python train.py --groups_per_token=1 --norm_place="pre" --attn_scale=0.125 --init="normal" --init_std_up=0.0467 --doc_mask=false --max_steps=7548
Below are experts of layer 2 (counted from 0) of a mixture-of-experts language model. Rows are named router (the router's row for the expert), gate (a neuron's input weights, with its number), up (a neuron's input weights, with its number), down (a neuron's output weights, with its number) and show model dimensions 40-79. Each number is 128 + 32 x the weight over its row's rms, rounded and kept within 0 to 255. Numbers have three digits each.
After each expert's rows: "mostly gets" lists some tokens that are sent to it at least half of the time; "raises" lists some tokens whose logits its average output raises strongly, later layers aside. This comes from a sample of Wikipedia text that the model never trained on.

# expert 64
router:158168159096107089091129109210177199183097113089089166179125176146124081172089108124170102072100118116144141120156089141
gate0:160133104071093142058132097098175161102148116113149126147151118161104185094110130142138102105102181098135175189126105178
up0:132162111124074141086110089103167107111115127164100087128107094106130162109074138086144150127153150122126174104069154157
down0:157155194116170083119095147143136168174146138112114142194167131104105117153113065157105105157119147137103141086121124140
gate1:069154107069067122146110118151169084187081117129132158116142145158080142101085130100157131172130185147136086157135104111
up1:117092120165175135121153145105116218093126183095125115134082136143136101193090139188135060156120083154124147161139152127
down1:134125126063054119173102113132164098108210088131086166065106101128158135090176116089149146179093172072131135136148112105
gate2:181160134099101095137130070117171160097107129082081137139141095170117143124185109138135108129079178126161139153110131138
up2:079136121166148164149171164181099139155135086138186138146127120126110172188108168149135100132176097125198069210171077141
down2:082117120139111144143124181126099083159119146131055108097116114172200162150118138181146183172126135128135104150148141184
gate3:174090166146120167128129168136128149140099140139128117170169158137129082123161131109114132160101076118145146180188109137
up3:158150143124189194126124142103179159169121120175145168192115192134119094187105116051160145108148112148117097117086146148
down3:132136241131126162172125109173140135069161104190078134112053144135115114137135129134152083061155122074098116146102127153
gate4:075116140140124109116054121072173146092142104145172086108140144159118105071131131176104097092171142137106123068160128179
up4:093177143105163108171143092101136080181123149144182058073063042144120117137151183146090130092101099097154142173110132151
down4:100082157150113150113113146068148116119134161124151160139107150102082089085113130097132087171158127138062087094163147090
gate5:116156120119090060091107087159152138107133110108102149127121105120099154141115166148152092134061225118160126158137089158
up5:146116174102127182125101166097127111198087092104182146148113156165111096159094144089122141106173053144150149106084132147
down5:163102121107128127202104169121136108127147161123147112043096081062184222074106130152113150136145189162134145180162193088
gate6:120131139146108134088057147139199126173145107109085107128128135101130167073123095109157182075107173100129126154143153163
up6:112144116116125114154100123177102149120126114101104133156138142152136071095159134137117139151032123053112137144194087104
down6:117154129127098117144084162133164128096101118138055237110067102133143161124106115124133099170103094096113081138115143145
gate7:152159166122152161089186114129197217142094148116109157139140128177099109168094107134135147145101176096104109110112077137
up7:163130141145104137117161095110129198123151142104094105124112104174132130191101118139096157156059132109140118043100060124
down7:133151160122112120158090103146126124181144041111101177116117157117030098112113145126153106164156138115090151123113107165
gate8:172128126111141114107117092168084072119135105098151145173188190133113089114157155155176106115083120127108154101151138141
up8:078148179183123092156094128081073143137141165130130171080106124131117138064136164120130141143123117145176086150085154115
down8:114159093131143149147114127103146153135127142102197103104120100125150134152182101131179150182146101122155198077128150107
gate9:127154123114099122066061106133204115085139065111152167150111129112094128140135144122123102074121163115114124124138131171
up9:138089137202158122147158125157066161145130149144124166131132128164136104081108138130143113130129070158183109108081106103
down9:069171146142050147178092115089170076128107096149106120093128128157161131135072094091136125146119119076143141181065116161
gate10:143124158072127104120104120154161145186098105112096175132090166223096163175075151122154120129050145131137140091125127192
up10:125153101134115126128166127102096099071087108148171093159187134084113082086167139137158153142174145168185138188142150118
down10:132106218182103120220144192104121134112106130133118134187134132158183160107092070136100160092166121143127117144138172107
mostly gets: " public", " University of", " Council", " House", " politician", " General"
raises: " (", ".", "; ", " for", ";", " for the"

# expert 22
router:143134129128122067071164099202159154165083124095108133216119149152089122181122153136175112078121121175185169092138107149
gate0:129152137116169142141164119195151072087051110056057135163154111159115152136135110116149145105116150151170168137148126144
up0:131150143172160187151145101152130112140175165150078121114151130094120122126137134073136134123138109117114194218134154114
down0:170123153095147109123128159114149103112117122099097107095116172149117152149139065165079115176080183080132082195063122166
gate1:085137136185129202079172109107124147106115136123163142151095090213142084129144119133086084063105121106138156121158105139
up1:165148108084142105121136136101136152137170133116152136180112142119123183085116138111153116122146126060097104096109161081
down1:167131109145127169109166110149175135126134144169126144133134121073104142134104134141130116166142167128161176097080044108
gate2:127134115135099113119111070163180122188084102129139172187142185181121079145116094091090095110084138135097142102184097156
up2:098170154093142150112102224109133143082142119122111103076097087104112153126100181158145120174144161098164134194081146134
down2:146083108119146076122187157136121176175146137146096174141103141047181165090158111144107142094144096076101123142176087094
gate3:077125117132090141091081089157151117187085112085101144149100135137114138116051138118118101103121121124119164129154123126
up3:155133153088146105140114097071161113086165096108209119098120166154132160132122150208126158179092201091102147097097133135
down3:123148144145104133152118158143116091109154113067124174097165108163114135136174124140115096151152093144109143151163167111
gate4:106123121115086080138117107151112151143141124167051106078009107128122103133137177111129080096143146062112104090080118145
up4:132101103175131121137100084091147140156109134138125141147127147151115141093105146126115143104135106119132045074053094150
down4:129108129121109147073167090097102151124153167121154127123160168092149152156172132211120152071113154162136135142167122115
gate5:123150158167092169124101087180148151113094119137080130147098117156136144154116120106174125138094157138181167132141150117
up5:174130117068112152183141131101103090121176153083175134110150161072107127141150109135106135116189150095063158130093083114
down5:126102112145128106147117164105106108133144144108120126157123090152121110187143145163153160132132103162130135063107163082
gate6:169165141102112100155116083176138128141123133057122120123081208187119118178091102124144103155077131141222088139140104136
up6:187160130170155091125172096149129132138151144049130095141130165182131114177113095093116122121124092125171086182116103102
down6:158119174100100111113160142112123099129128123152114106101130108146091124065087105158168154146147184116157183147126162159
gate7:097137121083120088089116121149135140157135110137154141131114118161105107074070176088149085178101095134161152062096157133
up7:138111140186189117102146126133147179109084153138073130193143131134108139136109170148199113115106104172127207155211158094
down7:082128109108054154128185072103189082146122129190083081138107212138141074094176122192142095128131127145142165162124108155
gate8:107119155100142080094139114171133143151089091084144114184134153128068156130110133171126119166122114139129178122146157154
up8:167106107172113096132197177178122100137162140065089122161112140125138153101101158147076117076136120120115135092137093110
down8:104128178124192146144080152167133124174128147154155160123169153165064128140151130111184179196140147094187088160178157104
gate9:106177163130113083091130075188188188158086110069073085149108157156100106191129174154170108092114153183141206127129132150
up9:159089111129116150141107160075081099066150118168211185116141099133117150094107108106081100174110134114150065125158115127
down9:141078175145195149101138205162115109178151126170125106117105133080118146094055060119106192182119123103071120112131142134
gate10:217126120104135134125137177180131135132077118102181114136093113163109099115140148210145123121139092103163186126149139088
up10:161106127088147117100162125160167137143091136150152151137126147125119119065155182123155186069153138158114153082185189113
down10:108092108170093156141171141116154103108151173109155123172155145108105090151066120080093098127155114100133162119147134154
mostly gets: " wood", "olf", " Street", " Road", "house", " roof"
raises: " ", ".", " to", " (", "en", "-"

# expert 13
router:149161150120128135077130119170157128176120099099121143156124177152113109166113128151169090066108133108154168153145083133
gate0:220136132090126118134136128124094146170103124103091187114140143134096158112153151185132164124125158151126079083063140139
up0:125126120132141137138138119142129140134138095112104119120149137096132138125161149137172081153169147159112178127153118127
down0:120128188098164154135164085113087147129138094121084098173135103121134152105146149154118148139083163149100121101114216124
gate1:165129138130117125105171123120112141068170122132101085158178084153108109112144115115175154137151146173102195146183099141
up1:158120128127150105120173115092121096084148119169134137111183139098112116148202165155098088132114112150077189109158175119
down1:146159139116134100151086118157127140133137144105076134085130133139085106115155176187133146122151105114107129141150179147
gate2:083155153087131151149075142149111149132136104139171154108149121099109170094111108090105087094106190131233076108063111126
up2:191137120136082126115167098147143168107119158136121046122078039123131095190114112130126133087140099085105164118221068129
down2:158132069183154101122133142186182089081056116135084127135156107197096079031117138125112076086161127113071145100107140170
gate3:137184196106112138111128145076145141079123101103137165129200190193104120126107120186113097154121157124094187075118093150
up3:187125225124142141190124184084112114110138100083125089133096125108098153113118138134172197107105154177136133136155138139
down3:132122118187069132133124125089128174099107095133118151092169142213213167147113157130075119097145058129098120130084110132
gate4:116191143121175080119163096135153107153148111151138111111119125156125156164153164180135191152076143107120132128067094111
up4:140141112089125125093132118143094140062101125122171116159110078147136143167065118100142118076126131141182105155134014129
down4:142160099153183125083156120135147169088135136112105138055149146165147170139105132172100113087102107107139127144164010125
gate5:134161169112146107103106184120128141175099085125149136155158158133105138144154121110133165136088093121186173104108162136
up5:204125167160127172132104119120130126113132183077099137129164118078131117095150097162125159142074086153152142097083130132
down5:112127114140176168116120145189150105177090120101155143135107159142136086189128118111152126091179113156128115091205147166
gate6:200130176165131152079206123098140120128141132077107135175213166205132160149113138138165177165153102158179081154144095191
up6:061121168110109106141111100141116129138125171114130123105104089077119137119163106140078137077153120104099153098116179092
down6:091094199065150092178116117138151097103099097171156155118061101149102092110090174180070158065087108205106134090120089134
gate7:153135103139089097079174084115114091162132103065135120133184144146142057148192113163107119135115184139101169110175117170
up7:145126132101161158130132126103127120174120155154125120099131079087118161144119130185085167159126124116178133137113061160
down7:098189139095110111129128110153140109218114124195077114129177068101082070114121103168134132141090069091132120130147165125
gate8:136150119112134136114149118149182181161123094128105140147132136194099146197087143150139128140134189130123175119183134141
up8:130142166107084076128119116103113099123100123101135160136119147080104088013132133100163094163102092168156119108060143149
down8:126067076177128154105089123096131134109108115159131078113123145130196124135110101068131160145173139073161088138169140125
gate9:155145099144077103096155142155208160132071101150077146123227156082136149071102155133138122163166137144125110150093161134
up9:103168161096095104102105120066122171115112105193144134130131138126115155085124140202117116135141145118139128127138146131
down9:120132160150088171152110093128178174173093114129094126096091106146166150142107072184061116123091153105165115144103130131
gate10:125166147114123128113084124139184167193145120070128129104130144163085195126093132147100132121114172107174151141071136129
up10:099175106130134100130104108055133081149130172121149126155098134106132103115129147083152114140131118140086173128172153143
down10:115090192152092144108125139107059185066121133105149158083166151129161124160122128127109084133145175181137174147133077149
mostly gets: " death", " social", " central", " large", " popular", " education"
raises: " and", ".", ":"

# expert 4
router:148148168112080094106126132153141157173099125098113175151098144147083111136106180128165103096079139117162161089126133154
gate0:153124136139060088076185218131126100124134124112173139143142149124116053122112172133178127172113095125145108114132169113
up0:109137158165145124084175163065134088138162117134186106109123153108121044191120115083066127142146114132169156109094122118
down0:101111121134141099126143127098117117153141150179196054133132169087210116148125138102123078144101095167130156128103166101
gate1:144134173084083157110084158089131144153089134115112130129095086137083157114152145091127172142101091134136177134144164154
up1:156118065140143121103127119152215110117181078118177142140189187127161093149047127101126160151093164099105084147113122112
down1:157138163139125051123135058182103133082097155125117154145160126114092105118102168162203154133211116130146122106100136087
gate2:088141119098123064112104160117122137143106147127152182159060120132111128137110193142137105151105110139168167121089109119
up2:123154117131217137151114137157146107108080136173123100115107178169141115162167195066119138120158120131107112187097141106
down2:106130128149101136142131079174151166133165192115118112131030120118105085151118141153145084168155122127107133137134076103
gate3:144161204140088069135191037170107185150128167112090138125134106127156121162153137116193138092153188168204116106157130128
up3:181128069162099128118102090121162108104091141110126099123109092155117097126110104096064149142077181132121161148098101171
down3:110138106103165127192138130096169125150080123069164119123090193088152153082118086201097107131098153161109110148121132098
gate4:101111201125172149115167138131129186104118115116073181138178128160110150090111141100083133118169135155145168116078129148
up4:097129061163063094118154149132152085114151122125122058113096103050118121115174129163197125109125177111089065136153120121
down4:087119165121096117123160144130158103081172113168094113123159065143117109107189151123133139089102160111165174117144132104
gate5:098139137150150092148112137193164156210147116080138138138087128115091082144114138118093103134108108163060080081146110187
up5:129108107161091130144117195144179108182152098128156168151127098133134073120130106116123106139059137088069085121225143153
down5:127177107121096171093105119165070111117153135145159094127105127101113149136107130109103160095144143203106161099179127154
gate6:182122099146150134145165112147110132130084128083069129158124159113131154102179254096143149090094166211143121116142189135
up6:122150150132121093157128147093135087096096118069111119150156155123150068113205172095145159100091110190167109217131173141
down6:158111117133096110160115164160152166150181164176147095089099089145150153063140133129109170105119134168156134139130149107
gate7:162128090147141056103189134157116116158116120170058140163148112088118037122130069136182137141103111133182081115143079108
up7:153124129174120200091169157167168184145116142082126130142141145149151093174094162079180114093098049106131134086142103116
down7:116118088124151144093156132170083141123113146182124107107153140107175076100108101104117175120119106158155158197167131063
gate8:167131108147083150124108147119081180141135140127205118146091197112138122087105140110125113065156131113135118158111150137
up8:111093141151195159128130236141099077122114135132126167164179186105110129131156103136086137154080178140112124124225154129
down8:154108081131189144081161120106177118102166135125104093146093158109128158140128115117121179130177089119149147150146161065
gate9:136160108119138123076133107143123154127109137142131124144171156121122079146125141181083152156083127159124187079129133118
up9:150159137128161161113198107127139141137097090088112141131135204160155076166122124077130154150086128111155098155181110117
down9:126140055145122111068087089147129154098194118122124098094165154134109116145081095071084151169140078134115117153125185129
gate10:152131187125073151122103130127167104161132081117143125129173134099122098169131116136140164112173087142101166154129129140
up10:162137110130116117110156148161040154083148185092166192172039106159115122100086148058145104131090145140155118127124087104
down10:129146178183112091173148099103115131128098095141139161132101093118117111160076148050126118103097134146079183107135101075
mostly gets: " prov", " caus", " allow", " miss", " dev", " rest"
raises: "ing", "ed to", "ed by", "ed", "ed ", "ed for"

# expert 23
router:119159172080107082081102125174167128173115076120121149196123176116048101128058143117181120124119139168137164127120124200
gate0:164127118150118116113121173115145122138083082115157147163138120128050116103125144149188147122155087104137148086101092133
up0:104127152135121122090099091152166117141182094147148169120130085104101116172032154166055114122115172099118107100132126154
down0:115120128093165136149119188199102055108175090159166148149115112163119176148068211116171115118136177166121112104133184062
gate1:077086120058021105090125117172128148113101112102094128106102095126156121095122190134092082049140132098120139119176140142
up1:148123154169161133143150128182104134083120147122097137117163127090138103156205112142171096126097150181111094158145124124
down1:088116114121118101133190131116121148166113109092163142131138160191116143140102121091132131128053107162132149136134152119
gate2:129086111173081127038134076136117162076117125111158115123168118130113116132099205072122089085163136157081100133119130166
up2:078091146154071120139111097106123136136145136104138123116173142136109076084127135144140125095152047173070124095078101141
down2:118130118169183105122137115085169192070097075165109101114118101098116153196064116135121158109085159117154099101102071128
gate3:101126137090123150167107160194111097169123102137174131134126153137103146120042133136133126128084166121136085195193105142
up3:124174176012146128146051163087163071120107057131082067121083198119086137111102152162117109162140107160146111148140177093
down3:165122188126155128184143074142111093046063140121077150115123174144148121157129082184165117129169081086174096170098104161
gate4:174112178159130125126029117126140179161123116125136123173142146136151075100126073079109143105075131160184147116138110114
up4:098109102123114138138176175166097087203083138131117161127082145153174110112101138093041130125130132114127079089148141109
down4:092133096125176112086047144128145187156149132135073096151124092145120135134142057104098156097089127088134109149140193124
gate5:134134142088147145102136155121109175153133168138110181136159143121130115114107183106178086091103088175163128151052143141
up5:110127122087143111109137142154143129143100069151123121138181108096101134099091152084164107160195081139142187172139184127
down5:122120136146138122140164121130132127170080192103102143096157148127120070180131145144134120159089159056165112170156124154
gate6:139176141107153089108097137086164162149149123121094139171065152088093139135133127065189086106160142148096159137068138174
up6:104148114081157144122149135123115102168126132154082092175140191092074136122101129130165125158107210107104188167134121139
down6:142196110103129099108115092110138109135125155096121116108175095088135129133189134142124127077123130168095157137133158116
gate7:093152120094127112084170103095133085147118106102131084166160129138096144155158121134176150032160177162093128120129094128
up7:154113113112090165137134117138102156150130236103161113133083159136124089118085163094118178128147149118111126094080099124
down7:160129211158158121120151146156140183114132113173087093136106179112188140131065082139138138144212157102091079198102129097
gate8:196140086212138176047168170205121163094100118119120085177143151118090108170103134108174144107136117179127182110073112150
up8:121119132102081115141098146096156100152155107125137106100079130121149089122130146161113123160073155032144116110165138183
down8:081119127148069090131100117173126112124218146116120169160109083172111128174132122069136137131120137138135142121111117100
gate9:105175196093137103107130113163172162153104118112135153186136183130106105136095148105168130113099118170168199094101130168
up9:061130183118158143129111127166141126093161135150137126154136167089112141118072101140161159134135118170109173136116171131
down9:203160166139077095098125082110174122135096082068166131125193145138034117153097118140162090156132150069140168122108120145
gate10:114176151149149187114073139170118188095166148144134100138118120126068147167079121159163106111122114104172170097072103137
up10:133128144182158121116123139168129178192083128123116130106147126104110159128084090203133166125158161122165156125203133097
down10:125122085110159179146116170115121087167134078124132070104201119157151163128126127156168126072126129127159133120118156158
mostly gets: " Mount", " Cr", " Tom", " Ak", " Tor", " Rob"
raises: "in", "ed", "ag", "et", "is", " the"

# expert 49
router:155168164139114094062139095155184138147110121050118167191131138163097095191101182149178077121103161149170153116125109176
gate0:095130132067041130080062118215117141133111102136106167132113156121130097098131137118127146075183143083114149123138128164
up0:051143122112080131150088224135149088126096100101059150089156150188124108091144099105082086107138119125168167128101174133
down0:154081105120153104141197176095185126073130138111127097160159145186166128127145190100166125156135169119138131144092162177
gate1:147144145156140097067146185125119148134109075126112116150129118149109134157081161073150094146070085118142178116170106149
up1:106062088150103103042175164129138135174129082113072122159149121155102093140065113104164098139132159152178147168141100127
down1:141168161073128162137160166067142099121199166156130110151052112135156153182146112143149102141112158125102143106116091147
gate2:133172144096111093113141119137225218164040126084153206136128183167121120155124115110147154132122110129093140135166154143
up2:097141183134082146120124143137122153172131136114169193113180171139124194157144072136141153115123143104096136125089119140
down2:131173112120169136146160066082103126159091108145163073140069128155113145063116109135072106151125100147092139148095197112
gate3:157175131117155135094064074127207094144109079061099144123121117096107138117108124205109087170082084137164141104173107206
up3:134151138121183174129084152152230083139073082162049147142111134089143166117161115078162100133151121180126183194132200164
down3:123118121127146108144115186090088118109091165119171115168146119125116186159119157198154146096184128100123137174107169096
gate4:179100138159132166125131133079105137105118110098179083150112094153120107126154158080139122091162174135167119102163140182
up4:157113117128129162050163100163129134130188122097108119165162084117142091145122101160152157101130172090164113108190060127
down4:103144136083144147085164111171088067089106083134133113105157113084118201216091146083133206119126170117155081149128151175
gate5:187122125077143069122145116103192096114119082116127114117118113133135090168159169149129112112134091138155114053161106160
up5:086136112110073147110107129107147121128152153062157113136103155092137070082157133157152188123132098104129117126099116161
down5:158123136159120162107126106093171092104104139119089122116131131101165081156056160110175109137151085170106183101117088107
gate6:178139147133076112132151172149139096100150122061124181083147101174098125101156094093209124143160180133152124127106121165
up6:212126129143082114112150112166144135092130135068085172090175107211126146025154095143167158143130134108154104126139138114
down6:147142135116092185157160126140094115094127117148182090107155178068131142085161099094084169108096127106125099132143094109
gate7:064146093133122096112145117182148118178120175190096086191125108204115111177099157105126066130094133164130136144151105117
up7:160129166153163088140142102141090138157160160129119135154078181137134077190082181114102161090160129120098127155145165140
down7:115093197137122122141089121132106145121128092121075157127132112133094173097133151133153120179178052074102132118158146183
gate8:146147111123107110109070116173155095113148133072101081115081123122130112196066097129134096135119150141097123127184081146
up8:100129122109124090135089105102147069107137128109129152114114106165129219118162095105132153150152149145232145138066147130
down8:117163132177140115135096138117107109154117053082054106145088155142099141122097086173142145124148121124175156144138101173
gate9:197111168137108091096207126114147118169058114120080120147160147161140040124136129103138105103103187126150169118131132110
up9:193167119084149084063152149134169125107142101088091160134120141148134126109125157124096159131104141171169172156151166133
down9:147084151073053101156091171136116122154141206166189135098114096149136098108213143141129150085112116107121115127108044080
gate10:137124169142160175141090150131160132106080095139151170141120186132122081190086114182090107157117148160108098133111099145
up10:090129118091085166108068088156107150133117130127125143141096127128102122156113095106116120131126083150130091125107138146
down10:090111149082104086137115125141147133143126107169127049116089082187104117163129148094098108145157198142110166121194116120
mostly gets: "In ", " in ", " In ", " moved", "- Years active: ", "ed in "
raises: "1", "2", "\n", " s", "er", "ur"

# expert 28
router:142198162083123108098126099160159168147095055123129181184138128134048101168115151156143104151118166147165167128157116163
gate0:121167192079138085093102065153125168111090089095094122144153146119147157155164119081153093084120134134170137132182120101
up0:157226198080137138123138125130117141101097070100134133113139158144126119168114126155116131110131162114139152183114102131
down0:078078140107142197133127171091144116044171116076164101128133195122054122078138103119108123139136105167093119155134159136
gate1:160183147150139123128183132151141168126134101110142127154166142158095148173080126134150086095119128126122145146150083134
up1:126165145108152182115190169117107142146187119139209101163160101166074139137100120148148139146107129122105160160208130165
down1:162145157132112106101165096130088089105106192112169094136157143102113131141169190131122110085132131198139150118136042151
gate2:159142160055132164091110140077132156162114055131155153125167126141142113154134140133173080127087173096129148156161146116
up2:120119083129142094130154100109077153122165091130142087175153078107109107173195113127172068104132161058100133172169080127
down2:086130115107177067142144105165157070156096111058121150070149171157192157133184150172120138109115096105108138110074130135
gate3:139139135130115121125150139083119100111141056140167144174211123103098097175161139093118162104150190147115108115195102163
up3:172169191201164141155138189126117124096159102160083151150156125103112155154109138189130105103134118138097084107160145158
down3:215122132102142122085109203114095164115148125177143129123068105071157100123142198118125104153102137139084090112121173175
gate4:130185195115128111089172130188146116148098136128128111165140127108137127183127123107135111076111213082173121133135067114
up4:147143131105080087129124114141122133112113094113125063109153142145161139065128150133120132130078104136177174134154140103
down4:117104136096133166116117148118098179118151132169143081125156108141157192100154099138127198142074127186144092091152104086
gate5:140131170096146156090063121103124171113127072121139146134142143174133113113152123147106093120120184157183172132161150129
up5:152129163184134075155116126117155098136176173127111118128106151159136115129090134124180087132153058069165109107071130180
down5:127106116159114123155139158163152126131089106091140121155141087104098117141160079172143159067043091123103142110115149107
gate6:112191119085092161123104117161122171152063149141133161129102109147106099139098171109114137121118173144139147155179111147
up6:146145127060116129161133115136153071125101115155054092122120156133119108156133181107122156114112150159164174151145160144
down6:153097159118120141116104156145137125107173181139086121079085159133152136140057196073144140192204156149197087161129157162
gate7:112118161186094135098174136157126112120156192082105119131148143177117143071164133139138122108113172113122106114065103165
up7:137133141204103143132150179186143143131136173119105130154137100127169134051129180110122112178153077088165115141135130072
down7:137116115181132119106140084084086148109161210068115157124145153112144162168110186136161104104130154178101099129170126096
gate8:087126090095108109108138119183102116112096113108143131174109107173062124170115195120115123095097103112122157063158070149
up8:141151144093120139139062143100160188139079122125144126121073101127165099105148133149148116136108140147125088149138148131
down8:144139153198166156075117138125174153168086143067083115088180126145122121142096067176105170194195076140186123129117154128
gate9:183190138111134114137192161117122154070129142128102163147143155150095068083120180124129101125116232168125140157136141134
up9:164108141185125147169111182079134074160123153133122147093135140132186194113133125147139108090139109176092089102139133106
down9:138120147175103184147117127099117096119157152114129148124207086137113072184105155160153109066134072200139116134175116089
gate10:195206174156123155083092078166146099147160112077094105153108136113120146164116116104161143098117149086129171097099103139
up10:089147178119155132127089124137107146061102179128135217063143140148125116160135147121081069139105139105105159185133103123
down10:098153132196143185076142170076109205120202164127125139156121150055136103111134117156147132144077198100149101113165210190
mostly gets: " N", " K", "- N", ": N", "i K", " R"
raises: "all", "ale", "ales", "um", "uff", "ick"

# expert 56
router:164171196098101094075119103128160150153129114107102163158140177164102116121121126149192104090064168150138182114149117174
gate0:112082100153102153104132112132131113131121100110202064138114111177107167153116186155083150106155116129135157175116027174
up0:132142163122126107115156119103092123130134161088049102118155107132118128143138093203196111147105162120190120108151124135
down0:100094086078149137129139054090132140107126187176113158155144110114151128083179157149140119088135128090136141048091170113
gate1:108155129152100123147148132176175066128127124032172185143113146147115139140097085106109126183072147152130114111127101113
up1:099182167124095095108077226128114099126144120165092121160155105128148107113117153136112136148192162077146150123114144092
down1:097103125148098088163145165112123116113112125178105103190093131146124092119102214094189118094126167093153132042136136132
gate2:170120104148199125111126125155161122115114077106097145120068079164110153206121140129086107138062179142112162129109067149
up2:108142159133099123121118103124129103096123172072120116158156104163139124156122120125162060090214102108130147144193097137
down2:075112056115145155086087103095139133090137098141215154229134144110080113133128177088111140164129154187155164141150172160
gate3:099124142123135142100181143144142125189120121121126118132131134198138156167112200088080155124107089149132178133155129164
up3:116116122126131184098226143123122146136121140128112137140146088180134138196149180169045118148114134132157124165148069160
down3:114166089100169136128200105152130150160173136131104043090146141180197148128146094105032156155101124139133165125155144160
gate4:116128202144165140098108114124113085144144103090178164135123122137102150204119110107084121120074183094224136120126109204
up4:137130142108143152157122091138155097128127149150124111131156107109131167120127126142145182131107183131128113123120134137
down4:143164138140112078094154084095111183132165108104129137148149097084171128112138166166117106115160187086131146110175117118
gate5:129177179099108124129107131159140158133149134140090139162123172112092106137134100113214136172136144185127079160106146196
up5:162189200120110102127085135160123138124116207122061094154096202138113123103171052167172191111151142110142101119040159114
down5:213096135143137167126145131149160202108156132146103142110154089151160141170092142150105157148135154063118143150093107090
gate6:157172149081162169072101141164132157116117118141121144147170129104128044147112144072170059076176104156166140116155129175
up6:132112164147123122127124121172111144090133137101141135076110166161140143066131135078122168061119188182118116134067141115
down6:148141063138169134136112094161092061099161173185106133165125122125139125137126102112115119177121174133157141116156151160
gate7:099118128185100111119112142168161134188144081120147144155106110155097060117093155189085132112095124136177168141154060161
up7:152091097106137119149141160123130146125108143107121140100075130187122150077161134114095134080068155153134112109074108110
down7:130161136122137085136064157130130105115131120075173114194142083097118135118133133189178136119081111141084134140123165079
gate8:068140082128140147103119113097118096134109160163122152127162122157135114191125141078101063159085129090153162180112085130
up8:098182145116186127121084157093107130140129116144082158128182088099106125133098157067102064143185161034168133188071168124
down8:065167115158110153136154119089078091116140157215139147139166123135158127152149181112156143169144143116166114087151098170
gate9:180159142112173167146112117144152128140114060140140151148132121081114042129123207108157116094125158116120137121151134161
up9:138166140108115082139139187087122151096118139118136146126113170207109105180154118128089183156133191143166104057095151115
down9:118169159085165127112159087193156156137121133093123128121170187136131161096134158123077110148130093109111135126114122134
gate10:178148148103161133139115058149139120129145165126155196129128158154103094156114176151081071131168141142118124137100134128
up10:127131076112093145109149172139114094148082117161129121135147155112157130075128114097154207127077108139088124133148130138
down10:132169133143142082146204166111151127107142120137115167128199172073117152106137125139173108067122146147158126121149143166
mostly gets: " less", " most", " even", " Later", " In ", " Lev"
raises: ".", ",", ":", "-", ";", "\n\n"